{
  "balance_bias": false,
  "init_std_router": 0.0162,
  "head_dim": 64,
  "vocab_size": 2048,
  "norm_place": "pre",
  "schedule": "wsd"
}
Below are experts of layer 3 (counted from 0) of a mixture-of-experts language model. Rows are named router (the router's row for the expert), gate (a neuron's input weights, with its number), up (a neuron's input weights, with its number) and show model dimensions 0-127. Each number is 500 + 25 x the weight over its row's rms, rounded and kept within 0 to 999. Numbers have three digits each.
After each expert's rows: "comes after" lists some tokens at least twice as common just before its tokens as in all text. This comes from a sample of Wikipedia text that the model never trained on. Tokens count by the router's weight.

# expert 10
router:541478469475490485495494523519517511481481501471513470509468460523482483496414482484462479506520469493443539498507519567508463520450505447497500514497525490478521487499506476512465484519499501494519481520527472493522544559482483512509488465459504521502497509522488554487478509433506499494539518508516551520489469500476510478522472491455490531472524491494522499463486462527524467544523
gate0:489534517514497495493523500486506445481486500469485456521502523533477493475491493484507496451522517515505461546494491488543523475471470467517504525462473513516475475510467484522474493483457525476450501522520522558497491532526521522509501562488546500523483530524493501504520546497518499523536443531506539471533459518471521476478472511472483451484528467481486543527484516483487469574471
up0:499493550493513529489528523509485503513498534474470525498477476508497529485492458487510455526499471498476465538496480510515486501487563462501470473507485513522513500521523504544483473479515475510461542512553497505471507541471474449559458471513509446492489521490496536521481535495519528489501516510544482503486530510496510485479489497490509481469513463515469514504501503512502469470491
gate1:496468519510515505484505497482471489512484479543500498524463477504484539527545550488507538487506476499478558489505514469471511518534471482493524538521504496513504522510474492477525511532492520541481486506496524534491510486485449485498491449475535521514504503517485514454548480508499463479499526522501471492492508494481460532531492507454529497527523503498459510510507544524539493463510
up1:492465514505505490461534495555512489512499498532535538530470451482504560505514497462493490489523492460472486494529537492471490493507485482531540518511514499499498541476512521471530513485457490530490479517512501496473527498496487478509538508513495483501488492506457483474572484501487492494500530503526519510460509524450477506533526502466557489516519525517439456497496524484516486475477
gate2:499485467501484494498526516511515456502521552470539494495477482452467518519492494465497476522516497507497494520497489515489493485513482515535494487498528516464496484533556481467497503483475524485501546480551543495518527530493458521455498502517443501495551492515481499516514484526495501510523489478473548482507523545495527515514498489473536510475508485482497489500476503493494492520510
up2:498532499493487534496496458549486474513525477508483498485520532523512513453494454515475521516479495473460501509511523521494474519468512522520509509500513511484549510500477540508570495502487462508491503465482516526478479519529508472520452444526487532464504499517512491515483493543466539504510520534493509484512477495549541514519517496490478481505504472541471485503510501501483472523498
comes after: " h", " H", " l", " b", " le", " m"

# expert 6
router:489510483517490515504520486551511486509473448495499478491491464522478503480496446502482481528492490475466490497473526526518513515432527454491486523494502471516514477455493506490488476496533489493505494508495514468526544499468464465509487488500519531514521463513487534516482493481481515468518513465519515527483499501499517488529490487468457504484532528495518530489498451498496500510501
gate0:476512529553519520512443517495467477505514507525455520492522462552511492484499469432499491527495476505530514502474498462524510520480499523514522532512477512466500527483475476498519468450488458493490508488527511470520508466484504506533498506474475506471462510482515498479531497532549497490498494522501481505443519472545449516497462487484526484441529502485500491538465487493504563540487
up0:508513557557498518481449533486490492508514501504455530515478466518478500469500458471488482520538502500571487485495536475487512490478482509502504488484523480496507530525456489494490468488473474463498552486503446507406487485506523522519484505465505504492458521494505521454515496517521506521521542488504493477451514472495495494499533500499520504485511509487507472558476450495507552493477
gate1:473512492472522525476421468488526473512473514509553483512489477478498509487502495478465541486478491498545497531536502472469505509468489480496533537495458520521441491488486483509473473514473497509502503501496454521489542520535488500489472527435521503507442455500496492481542485557486505517462473524492537460495510533524505455498504520478503502516504489518517507506472494485543471529483
up1:514512502499498525533523508454487437477505478507493511474479487508488491469485515509471513479455497524488544511475527518477506542463510505488512486500546483501556478499480525520441524459498473472438520529471514509489542528537485521543475500535478492480493524528460477486514508493484489528450501524442477525481516525515497499490481495492507497487547541485538502532473502563506461513534
gate2:523486448501510500538491493501490495498498462519494499511474500495516531483476423531469496546469475461484493461466525490511465488467504505473536524486525529508479485518464554461489497484501508534472510514516542534507517558470490496513522476545486511516449517527464493449492521486499503451503520495519481526499495530549505461514523522491464447474505579455518483477487515507475503520468
up2:525480437494471493536505502507487476502504460521490494517483474503502527481473432526453498550460491455473503468473525466498472486455488482469531521461508523526475501486456543489483478490512531531478496518511532557502544557480473496507527473546495506533461509519474509468512489470523497452517503512508514509478497529554522469479523536507454473507497549459536491478491495506487511526464
comes after: " the", " as", " and", " is", " of", " a"

# expert 21
router:477478504509475487504523514578514472497500457511472492544527489538486501480495461476473512518495449481485482437457505523484492496448505506516456509508496473496544475465548514500477496493498489519532499492495478444473544516480515474518467520446493500506520498527495536502494489453504531499554514478529545517498488516487544479512481496509476508492508507497501504470504527503556478503522
gate0:519514527515484499531526500523484503523495470529488455531496484512520470476475455528509482480509486494519530491561535499522494499507511512501516476498534513484474504527509513475501530470481499518508517510535471484525468437493548481510533474493472510479545506515506540517524496478490484541522486500484474502487515530521512527550514502517546518580513511500493543485480515477496472499509
up0:529514470454522481471498519508510521494463500448490524467504517499432520517495525445497487492501492475517483526460479485501502478461469503515464497486473529558512510479496497528473446517519506474512535445487545504493490519515469562509444533513510534519437505503498488489485473473511469471506526491495522509501472482498504492466517487474462490442487495518516481462494482525488531508507
gate1:521576525470499480484537466513540501460516493456483509522536484540504517461521483506504487528510520499488499465498543482524506540503531480492537507521502491521486457476530492493474508542539484530516471514490480473486499497476510491510486498492467505517492480463472493542526523522502525521551519501458451493467512466530518450530455542516513510537479491501509460511494544490451535538538
up1:477523539493489466494531436508501496486508541526487522485532485544528525486531508519513475471472474488515505483478506463501465513486527487510546484538482511547521518464493530552499519523455515526500494482520494460499468514487505526499427521481504511505488516470477493513512514476471501541499486495502434474488501500505483505502482516556512494533535515549540450459508504477464508476491
gate2:496471513468509492486508511503529473535521455520492542478537510526505513512539514496481486482506507507478463496519501514485490490490492528473514534515518491470483548546471530510495494477443497520511469457484480498480551498512499452512485496517529517547489512510549514482462517488537523459458518512495537509537512465486525501487446450494489544508501483442504503501451546516483516486481
up2:548516518517495506524541517478496524489471498484494475528485479474516509508472497498554492523484476514498557477497480493528478499491484500546480472479478515548521506465517514498528487534537516511507527552519521500511488507519502493475504520457479476483506473548457463499508527477487525501498503488499497496458496483496485520516507531479513511552566512516505486545506461457488484520514
comes after: " |\n", "\n", ")\n", ".\n", "\n\n", "|\n"

# expert 7
router:496491498491515501480496497524512490496489463461493505518485493530535521493474451489513500508484459504484508496490506543513512489467527459470494526499521436481499511454535514490501489523499510527507471489503498469489509535478481482508506483451493516519488488516498533474492570512499566493565556467534517514498496509489478483522478459511470489472517508508488490469513484507524502536517
gate0:504485465497533535513471483473507459514504548463489502486502529534488532487513528522543484505503481517474478546505487487457512502545500520499491508478489477489494520443455450559492481510510421472501516518510472473489517511495525498474532523482496538546479487510531475453532505531454436465535504505458504510455485509482463488463510496516455493454521501534518512481486486493518522490479
up0:521497555466458448472534514496519491530489468488477530504510537481502504501533469520456506440524520498486499483497537536574497506498506476486496503534518494540499504488541536455440494475477534532498488508481540510512470476522499489492473511526492498519494510503480458506528521484508545486475515513517506471534490497473511459535498505508517511505491518494469515513498515469513473504516
gate1:520468492490479503501485472543505550496541458490529504489513494474475477479505488515564518539500525537529486489483527540508509468522462475480488519471501504523493532535483503497481487497473493494503489490504470491482461527523525529483484535519471535526464467496451498458505527499495537473523460480493515470490468498524490539510500492511505502502492501481462527544474518531472537508447
up1:516456505505521512488521483530522506487518470489537493488536496483474499485497516468546466490499531521532528506492492544516490443549472497496481534511541544516491538514447501503478504507461480498493480487476492511484488502521495517491483497485499518515482436552473503469502539489488544484542492438492501498533454501524487530550476486523503490452469472482480511537470479531494586482514
gate2:469480505556555526488532461500550502503573501553469500482475498483528519469490497522526513501540478505470491518478483487501504473502507493493515522520530496500467476482501552487459504484524505508519491496447501480513503427566520507508488481543471473472500496477489527496539455501512546501474497470520477489479476507530510514515540510515462453504526498478526479484508462471497542459555
up2:489497512530504547548517494490473475524457479489493517521500490478443559506471503510505530473518490527477517474480490481450511513527499504533509479491464497533546508467513533470519506484488472504503502543477489476530513473572521476517481449525497481530489499481524467482497516503518504544509522498515490460502533496463541514496511521507473509514441477514508494484477482512464488513501
comes after: "ed", "s", ",", "ing", "ated", "ation"

# expert 5
router:501508481454478553517506521509490475496503481516531467533534499539495498488504468488518510509515470497485487481475570546472493462489522479491497475476523492498530510463516494515495474548469460483489508469455482458457511484458487509532475485504482506556555500538512530490479523493476498486473521488520501509464473505511493486512508490499484563500507521485489518475516480508490460493520
gate0:499480518547515496506465515478515501506536521539497470509576504468498468514487524465507475521537508503485514503533498503558505497550540483480474496479520509479534520525487523517505484486498546548517482509523523502525513500543477486496542519511501505467509509501481464512486526522492548489487499451495491502515505467557501513506500513537499535528512502524535480477510470495495471469528
up0:514499529535531529495507480498502489518534533538494465492579495481502464490488531501545472498522526511479521491555483528543510505546480470455473477498517490462560503549487516507536491513505550540506493495519506495510513482516448506477528523499516520457515524494481459511481544528476539484469512458482480475545502458546511480523496496504475550521512505529511483483504463499470493467528
gate1:529504501513473487473463560452498484489486456484516476498490473508500533482475513508520540502512479504471503491496482476529506488537480490511541485474482483517461473501504461489515516497476484489505518488480514487476497463511510483532516508530501518529527502451494462508534511514525527523444485434521498502545509520493486524491518525485510495495516495457496498475517507453476502459480
up1:442510473503512509474454514492496473530497442460481522529458473495500516500509482535510500503540468524523472473514501482557488512494499491543479475493497463515465498503508463486477515465498463508511504491520500528504483466523493513539528472534493514519503545456508459469516511526523540511519519479519483523511494522487501521506543527496489521490487519469452490495494482479493504477478
gate2:530459531491525461499480485511518467479454455496530493539541517541480467512517481475510519510479532495482480525522518540467486479498469495476517485476485518515487463495515466534506495487503530514543516507457504494494506484503499493479516461505496514496500534530464455487535480519490486501478453523529499498511462487534492507514522533531499506510535504500463472508530466483490482507472
up2:472487489499515477468500441501553477523503468459518517511544493513503507490539481512488513483502519514474557521527542545479540503489529507507543488506550493478460534524508494529507481488498524519494483481478466494513506520469495510505451453497445502486499495510474468483509517529444497561507474480475508473478487494525523493504507517500497535484449489462542482481466496492491491481454
comes after: " F", " W", " f", " V", " p", " N"

# expert 17
router:485467494476471490483506509544512509506507459488498480550485498506512523485486457452512488526499498502464520493484525512485457490443526490503486509473489491488542503473536494485493487503499517488532501509470465490508528523492495469521509487440487499524509474501485531508450529486502537531545561495534530517468493504492507488515480504507482510490505533522503500490562526501543438509499
gate0:485541546524498544451517493506477473487489497519501505511503515515463552518480454537483507474487497499466493510470478481499474507509537476516522495534478464517474508491491466481473502456495443446504524491506544515516523523528533512489463478505549448508523526464492496508510499549478505534545505515507524473526517472474494497525461492471564503515522504521504506563535490558494492506509
up0:509499498483522463516485501499510544500486502486508492478507496491536444480517537451526492532497524499521480490513539495512506497457455518487477520463524548459534495509518530511515503535502572551519472517489470473482476484477461483520552522527464534505475495523494489516502509470535481445455486496499481503500517524503486493475553519535447497501502487483506524454481522451486484496462
gate1:512454483462512499448467554498467545472517525480488517539479515501470500504502512500529499514541485508523481508472498507505452474510511530469522502474501491522492506487453535492488533488491524537460538530479462490551504474479510469484494481516478520497472475486484489471511512468505520542501494517508510502487525497475531500466469496508474516447542492504467529515533517495529456515509
up1:506454485470499505462468553491477540468518544496469521539486525481481488507498505507519498512529499506517467501459499519509462479497509532489522525487479492528492509499446539481500527494483528543445541540504462486539489466486517478503482480518490507487470471490475468462504519480499519520499518540536523506470524499490536488469470491505487507451546472511452531506533514482532452526507
gate2:525467478516479543548563472550520477489476511498498499480529500528503473496484533527487499508526510449501501515520507456498496485484519517461517541491506518569548569503516519539514506524502481480509493465528524539497504507538510485551540520519494494515483463528492462524482479512534513455542498479482513503511516530547487524509524479492490519474503528513510476524555509495488491507442
up2:477542526492521479449438506464472526522520490501498488524476494477501523487499470475517506500456507530499496471480486542494506524504488484538483471515498481410483430502498481463499495478515508532495509537477459478517492497464482546463464481475496503477515540467513524476508517487456485548467510527498487496492462465456499476479482518507490493519499484503487521460447491516513507504537
comes after: ")", "0", " ", "1", "2", "%"

# expert 9
router:487514456493470513515507489522508508495477467496542465529476498500529511444468473483519499551507463478506503429481542559519483523509507509479484501494500455451524523468510523514467469527537509526553491493507477492500520511477535487514522484495498537552512458543515530476475497481519515533524504494504519514509539522514510498534466485523478509449501490494498524473528471512534469514519
gate0:504476502491532547490497516558482524463514466504481489530501522509499504476527489458487479532506515497526501515472507550513509525479478533487501518484483514490460519529474479492475478479537496509521510508502489567503552532507516497543505551546507519527472500550493497508514505496504506478481513499476524491531510500527522508489467473531501508480498491563499508526517561458504552480467
up0:492548445521508495485533477531513501474477507475518454520501434478480463470483500551492471487508502522514485551504464475551505463497534451443554523540474515484492491514484453479504510501569525476478496476490482502516485491467503525482454522484541483516469484485459471452503494495523464535517474502498499528489473510466495497518515530502477488536507499514514491543505460545510506496520
gate1:485491475527516475501478441533480473478474551521516489508505490562507507548483521479494515532532452514543488464487504518516489518443470448495516480492527492446489475544490532451487488494462484498494491487535512485492520529498520483491501444501506461531474492518515513494483464485534476465531508499502570477484511481479492504490480488501510521516509516489475501538504521466486500525466
up1:513510513534513480513551513516487517507475485526512481444514540539505468496524506509467548543495504523531461495477501467529505454506456464479495519515479531469497517464477524485483530492499459463500491470544501451479473500493486477492531490483512475512508500537496509486462474478536461461537471486490506517508480504485511504449514505501457491449500506460472511462444497476497535518489
gate2:500518491498493538540543511537500510437519494490491528564481536532461506514495518469478460528471536518501546467509486514483501548495498487524492459524472476465523485504467517515424496513526509504520529501545511509523511489509508506481509512522499479516483475531467485516507502538519443485475507496483513528498512524485519506472485490448449507498490529510519455443501500470495505508525
up2:508472511502491468425492491467518491538480512523517455455518474469544487489518496522523535473512467485501468490456492464523515462509509506496491538460498498529482526497549491516572487480462479508498496494470481501454496494494490486529508502508522509483516541469541500482505509477500554522517493502536489480496498458497497491531497521549552503518493484500473528583509502518495476500477
comes after: " T", " K", " G", " S", "T", " Y"

# expert 3
router:501458479498499515522517547514535483497517463497501489525516470514525508484447470483515498507474471469473484507491526532490473531478510470514504521524507474461517478494515511506523473500467522502529467453510459504499543497478541469548499501481498500525495498545476534480493527502474538506528509505488507518506524483502482467523476520493471499456492471521487524526550481506514498542520
gate0:527484535535488497491528489522476473525553474484489491509492546538528466458541524512473451491487503528472491486527533508501501479495494511498489493499475487494500513487495473535487504526486541482513454513511493508513550464507478518519505518482469503451476503489474504498512492454512492440554463498520507474478496452491471514470455503485499525483494529504471472486501454507536481508494
up0:467513456490558502522574476523534517496504495473515542456530483486493537525512491490522498490496547516556499502494455511488482472507479506515493531507489511495477478525502473511469502463477473511491509513509479482499442505473484504511520498495527516519452513499489481518512504532507523513485514483538489545478479541477507483530523484522513508502488489530499556492483563502472535483525
gate1:497495491477537505468465483515497501482476501529501526477474513514479522479496494526494486504463510505515501524503499498510481506522515497506495492496482477478457520545511528487498542516458512497457550518577472514505501427504536526531469499492545499543487477489500490466477492535478514472476547501459519512537488520463493521560503537471495529483477542461455499526521510475501487550526
up1:492509497520460477530538506508511489501520502476504465523525499493522491527486501466502503478558494491490501479490486509489522518468469499481501505509535531508536491451482477504511460498555487502535444506434543488512480561509462486481530501503461515454517526498498495531515510493535486526517480509534484508460508470544504484445495482506511497517525475534546503461474507523496515466484
gate2:488532516550552538542531513478518497527479536489487465523485515513516509505487524522503525504515486515503512537516493488474535493487513494500516501542534478508495517479466508483546478455550481523508524548463544495516501514493464512484474549536484486460526451527504536510513524498512502542515523450470532492485547488496502506479459549489490508495497497481469498475544504455481505479503
up2:494581498466527515472528466485493516506472517509527513514527483462463524488495514477512478507526474489500489534492459484504445492465488471514525498503503512482511492504489517493490515512475520546451505547520501534459475508471535448483496463501483515478508514508479491503499504461497488450523503496491491500477494512486481479543509492527507513507451523495512480520485466482543510516486
comes after: " R", " L", " J", "R", " r", " St"

# expert 19
router:482493492492485546490519525542541510498499466478503461527514490520495520481487476492498494495523483514495511488504520542490468507487527485505492523485506435483515498450534494530474468528536501484518477479489496467489536518463518479519486518481504498492537477551483500487457527490524510529534524484528514521479493502495478478528487488500450540467469511489506537476522510534542498485539
gate0:516507518523501481466513527513525500515510525499512499474498472478465490494490484475470501513447501530501492441526528520504453528491490492497484513545499511525507546498539489501491506458505497487520505555518512475477514481462473485502490513541465547451493480525448515489512544483499489469478522494539484530493458465471531479504497525484509517486505451470471493513496498553512513494519
up0:501526513521519517502468508516515488531493486473521514485512506509472504471526543528508505485495473468529504485502475534483537516493507514481546497443552477488475509506512497478491518558480521484497490529496473509458491519479533534511473479491485522508517501504475509519526529498503497509439489522478485502496470458545513471492482500518523493484469524515512475512439441528465506517487
gate1:507472495478544494511563511532456515540493522466505502492522502511503492510446514485528496484483467522524501494516472492518501460453480495513508480551528493468485472521479494519523495477470533521521487485523519480512452433506498543552491479527470531487526509502479462488504514493501487512520547495476487496570501495537524535514495451460509511495528513516486509516504491463541504474519
up1:519490507463515494515552519540470501539514476473493485495508488518477492517453493521514515474474469534512501488517483501522493453472474480506521490532518523488481512512494476520554487500465500530530498500522512485502479435502501552507481476514441551477558501465445490504484507536524493525533522508510512485543529499519518532538529468483502532483548543525506500503508499480531507469501
gate2:509468487505469505518483502519465488522500481491507476517507464492545460503497496532492514514511490447509516474487552432456488484530492520510460431504498484474482535476509551559516496513527495478540475480507475515467463474536519494483549493509498520511508513478454520515482488520448524504496498469499563482528496505537523516531490506498515477498514491498495514435507502506500506491517
up2:475527495512501477492518526480555513468507515519483527472490523521484533526489522495505513493487497538506529498503441585550481471478513466525503551496521502552499475531485474483493491536462502490454522503469529477511490542480488498503443544475504505518434520515544520476519507506515504471484515492551467518464498468449491488462510492505506531488466502499478522544493521494510475512460
comes after: "20", "19", "18", "–", "17", "00"

# expert 13
router:488507457446460525485491531511535490494500454469512497527523498507534504458479484493508531489501485475476530487488529520513493527446525469471480544509523476499529501482522517498469475520498471519521488462499501488498503487486501458518462531481533521514533464494499528503435542477516503503514511481513522500482489494503522457535433496532493506473481502500512556477538476496526502492533
gate0:535497530511489502532484499503492489515528494451512489543477507534541489525535486469508525515528475490505515511513468485510522503540519462563506500539496468483500478527503502501466491452529489480486513504537504527464474472546494519507478473505471509515502517539456486465490498488495512479527550538518493517488501498475489481491499498501493457480488511488503506561493545468532543509509
up0:532502526492467493512487513520475486519535490469498508568465520541522473532520488472516517529522471463497506517515472472520524523531532475566514512527504458472511475543497468519473486444541522469494485509548508523469497500524510520523471446503482504505502515540464486458499515476500506486515540549481492509508484499468490469485497498526475442505497505492503490538501532462526534485485
gate1:500500497479529470517547536483491533507491510487452527527512490505449493513486465499539513541495495459508502512527480524532510443471466504497471513513519516519523544512496512487539504511506553512508506449536511490522480494511538475501488462490534470498502478495492509494491520477502475511529482444460485518503570483536474531513485517549531534507466526566466549511523470510507529483508
up1:490507499516468544464454469512503468499512507507548489478495502488548535481506524517474490475517492529488509485484515479473498570544513505502516486475475495466487452497491486512453509489487449487496484539462489516482519506491462511506500544500473524506501516507511491494511467524497528480473516556525523487484440508465527477497506482450469469477527491426528464508473528488490479524486
gate2:503491477510469492479512505510498510485469521477491492542522486500510464509514542519516477537457495500499484491468493548485532516467493541495527502512553515470515465471482508552486507518480479534488513553477458468489510495489482524468545513547500528492476499476538538500489471494482487516501510516478536474534546532528529516479459497501494518512521533479492521460520490507520515505543
up2:494513552548494492480521489552516499535530474533516529436504534523531521525526464462495496513529452462471500463532499499493524485499500525467526551499476492486506540500528558501501482529515489528483509489527545466459460515492504491510497541464545531493509494500512505533476523493496526515515522474501446464511538496488466509485520485481480496509485483507508464472509479508495502463457
comes after: " the", " a", " and", " to", "'s", " of"

# expert 11
router:495532521487485576486510505505513459463466481487483458537510476504504504456493495520534530456496482489503490485503523504502490521476547474477480532486511490506549540460507502501468471524547496515506477502501496492506520531467525495497496503507500494514531487540511475469484515463510535491531511467485497516463486520472476484528496477513489513496494523494490497513503495551521503542513
gate0:470497482471510499451486489503546514486497511477491526522495499477559512511527506508440498506515479505485496520523509526504502533480503495509536465497515479503512520521538489527514535493516497493553452546533494494519503483498478478506492540455525471556510480472509520481490458543510443460502513521505496456458533525436499474499468514487505448492503555487509496491525453479491450570523
up0:523513511537458494564544497492507469516512504489542503483511512504456457534492504503518506512495506493507484484506486475524461473574527533504483502489464541524472459494459496470500479481476483510442552472480522495471450493527492491499510500506475508475486517472459505507519558488499532529523462470533510550567522492550507510521529517505501538494490452519498490488488522523525525423504
gate1:515547514478485513505514521486475489490480459487518542518492490529550524488497525513499510526482502464523516525514536483494575500529479476509494476490514508508509516573474437507489470562527546513528557512489536526509502482456520463499489485496495463549538487508518536496502490496526520445504486499455495520479502501490508505513484496543523511491494474516479491538508488518491528481500
up1:499528514497493540504528484441484504501502468496488484525464509477505479499528505494572478491508520455503509494494500509508544506477456490509509492474497483553500504498508473502517506531480511459516538479464518522517491478504499509515516483490479498486517521460528480484482534462517491517497502507506491472514504490447507491548473472489488508464530487527551469507536520474490520470481
gate2:491501464521506503501539490504529464484489505440512458496533496501470484529459498515537503528510556492499533515538511490485496500501492508512506507453519485517500461529510470477477486538519502434489480503480498514505486496523493488487499510489474490511496539493464477464485532484518495515498521475492521502444525494450513551518488493576461498489476535440503499506468516487479500538505
up2:489454485538512548517498518494520529515460512514534478429518506537502536514500499527529474503473514501519514536559502457439470484485535528520491468497473490520500478484521537494491493489546507523482521560507565451505488486519449444511496552494457484504515499487548513548517502491510476501538476513477480516490479465512514521509477502489485499505493535518498499489467487513472535478481
comes after: "-", "A", "C", "S", "|", "I"

# expert 18
router:517480508473478522473512531541493503498489433493524446519525478556499532460473502455532497510497463476453519462464515516470444486457515494500479538495500439487506487484513498505497484504501459533520496491494470495479516487483537507501466477446508501501539468502496519519472519484495509498550517489521499510484496534480526472517473493506493506461476511505490548506519495506540488502521
gate0:531499489501449544506524522527488508487502477516497507523495519539438502526491507514509513508491487506532544479479494475518498499475506483530497517515514490511498489508465480536497504479491545490517480506521477485482500487528555551461530492490487555528466455509502521515507482494469473478455513508484490524479504503488494516555509486505470514482438513495455507486536444478472468445497
up0:517472502533480534500535546520496469483492525495491513541522514548510477539442494510452455517510511551503503492530520476568523498473472516510470471523527467530521474497508487511446486503495499522490516507511433433519508509487509499503486514500509478511529478485489510491520491541468528489479513512504482479496503494491492521522507559519483497513504489454462488503473486473505481480547
gate1:499515515534475529476483495527528508460475495506509539516500507467460518495483526469521502501482558451540508523504520516483497513564495496511518524515470512485515501466495483505458496488503471523534533480493500470521509485486492482504474530506530508474504509546537553499460513483448486465532516488506558514498518503469525494500485475504471498501504537545527498519511525556493515494486
up1:489515506505475515484491511528497511462452483520519534518504496470451527486503521470532522520475555467546481502514514518476472492537491511520515508527447513470510493468485491512470483492474475516535529474487520485516519498494494475510478536501539496465515477531530535489454527483437493467516515505512546513478515482477499502488491482488469503469507524539510483498506536557503526497485
gate2:498510535523502508474485488525539504464535513474500484481510524482521474496511455469495507486491506466499495488488494441484454486466477487505503520534536467515487538495500488497513534442515485526511477474495483468492507486513492521503514483488477508459545465536504493515476447464479472522464504499505498472537506513547492470514478503481512528511518478473493487479494490450493515484520
up2:493526530518509508467489470517531504483523503485502492490511517480519469505516465473498506483511476470486521518476512463476442487450479484500492529520534472511481541506498480491499527446507491524497488475488474463497512486505492500505517489480477512459539475539496498521488446463468468513477501492509479468524497507545529467513473492466499548515501487463492487473512502438501504491526
comes after: " |", "|", ";", ",", " in", ":"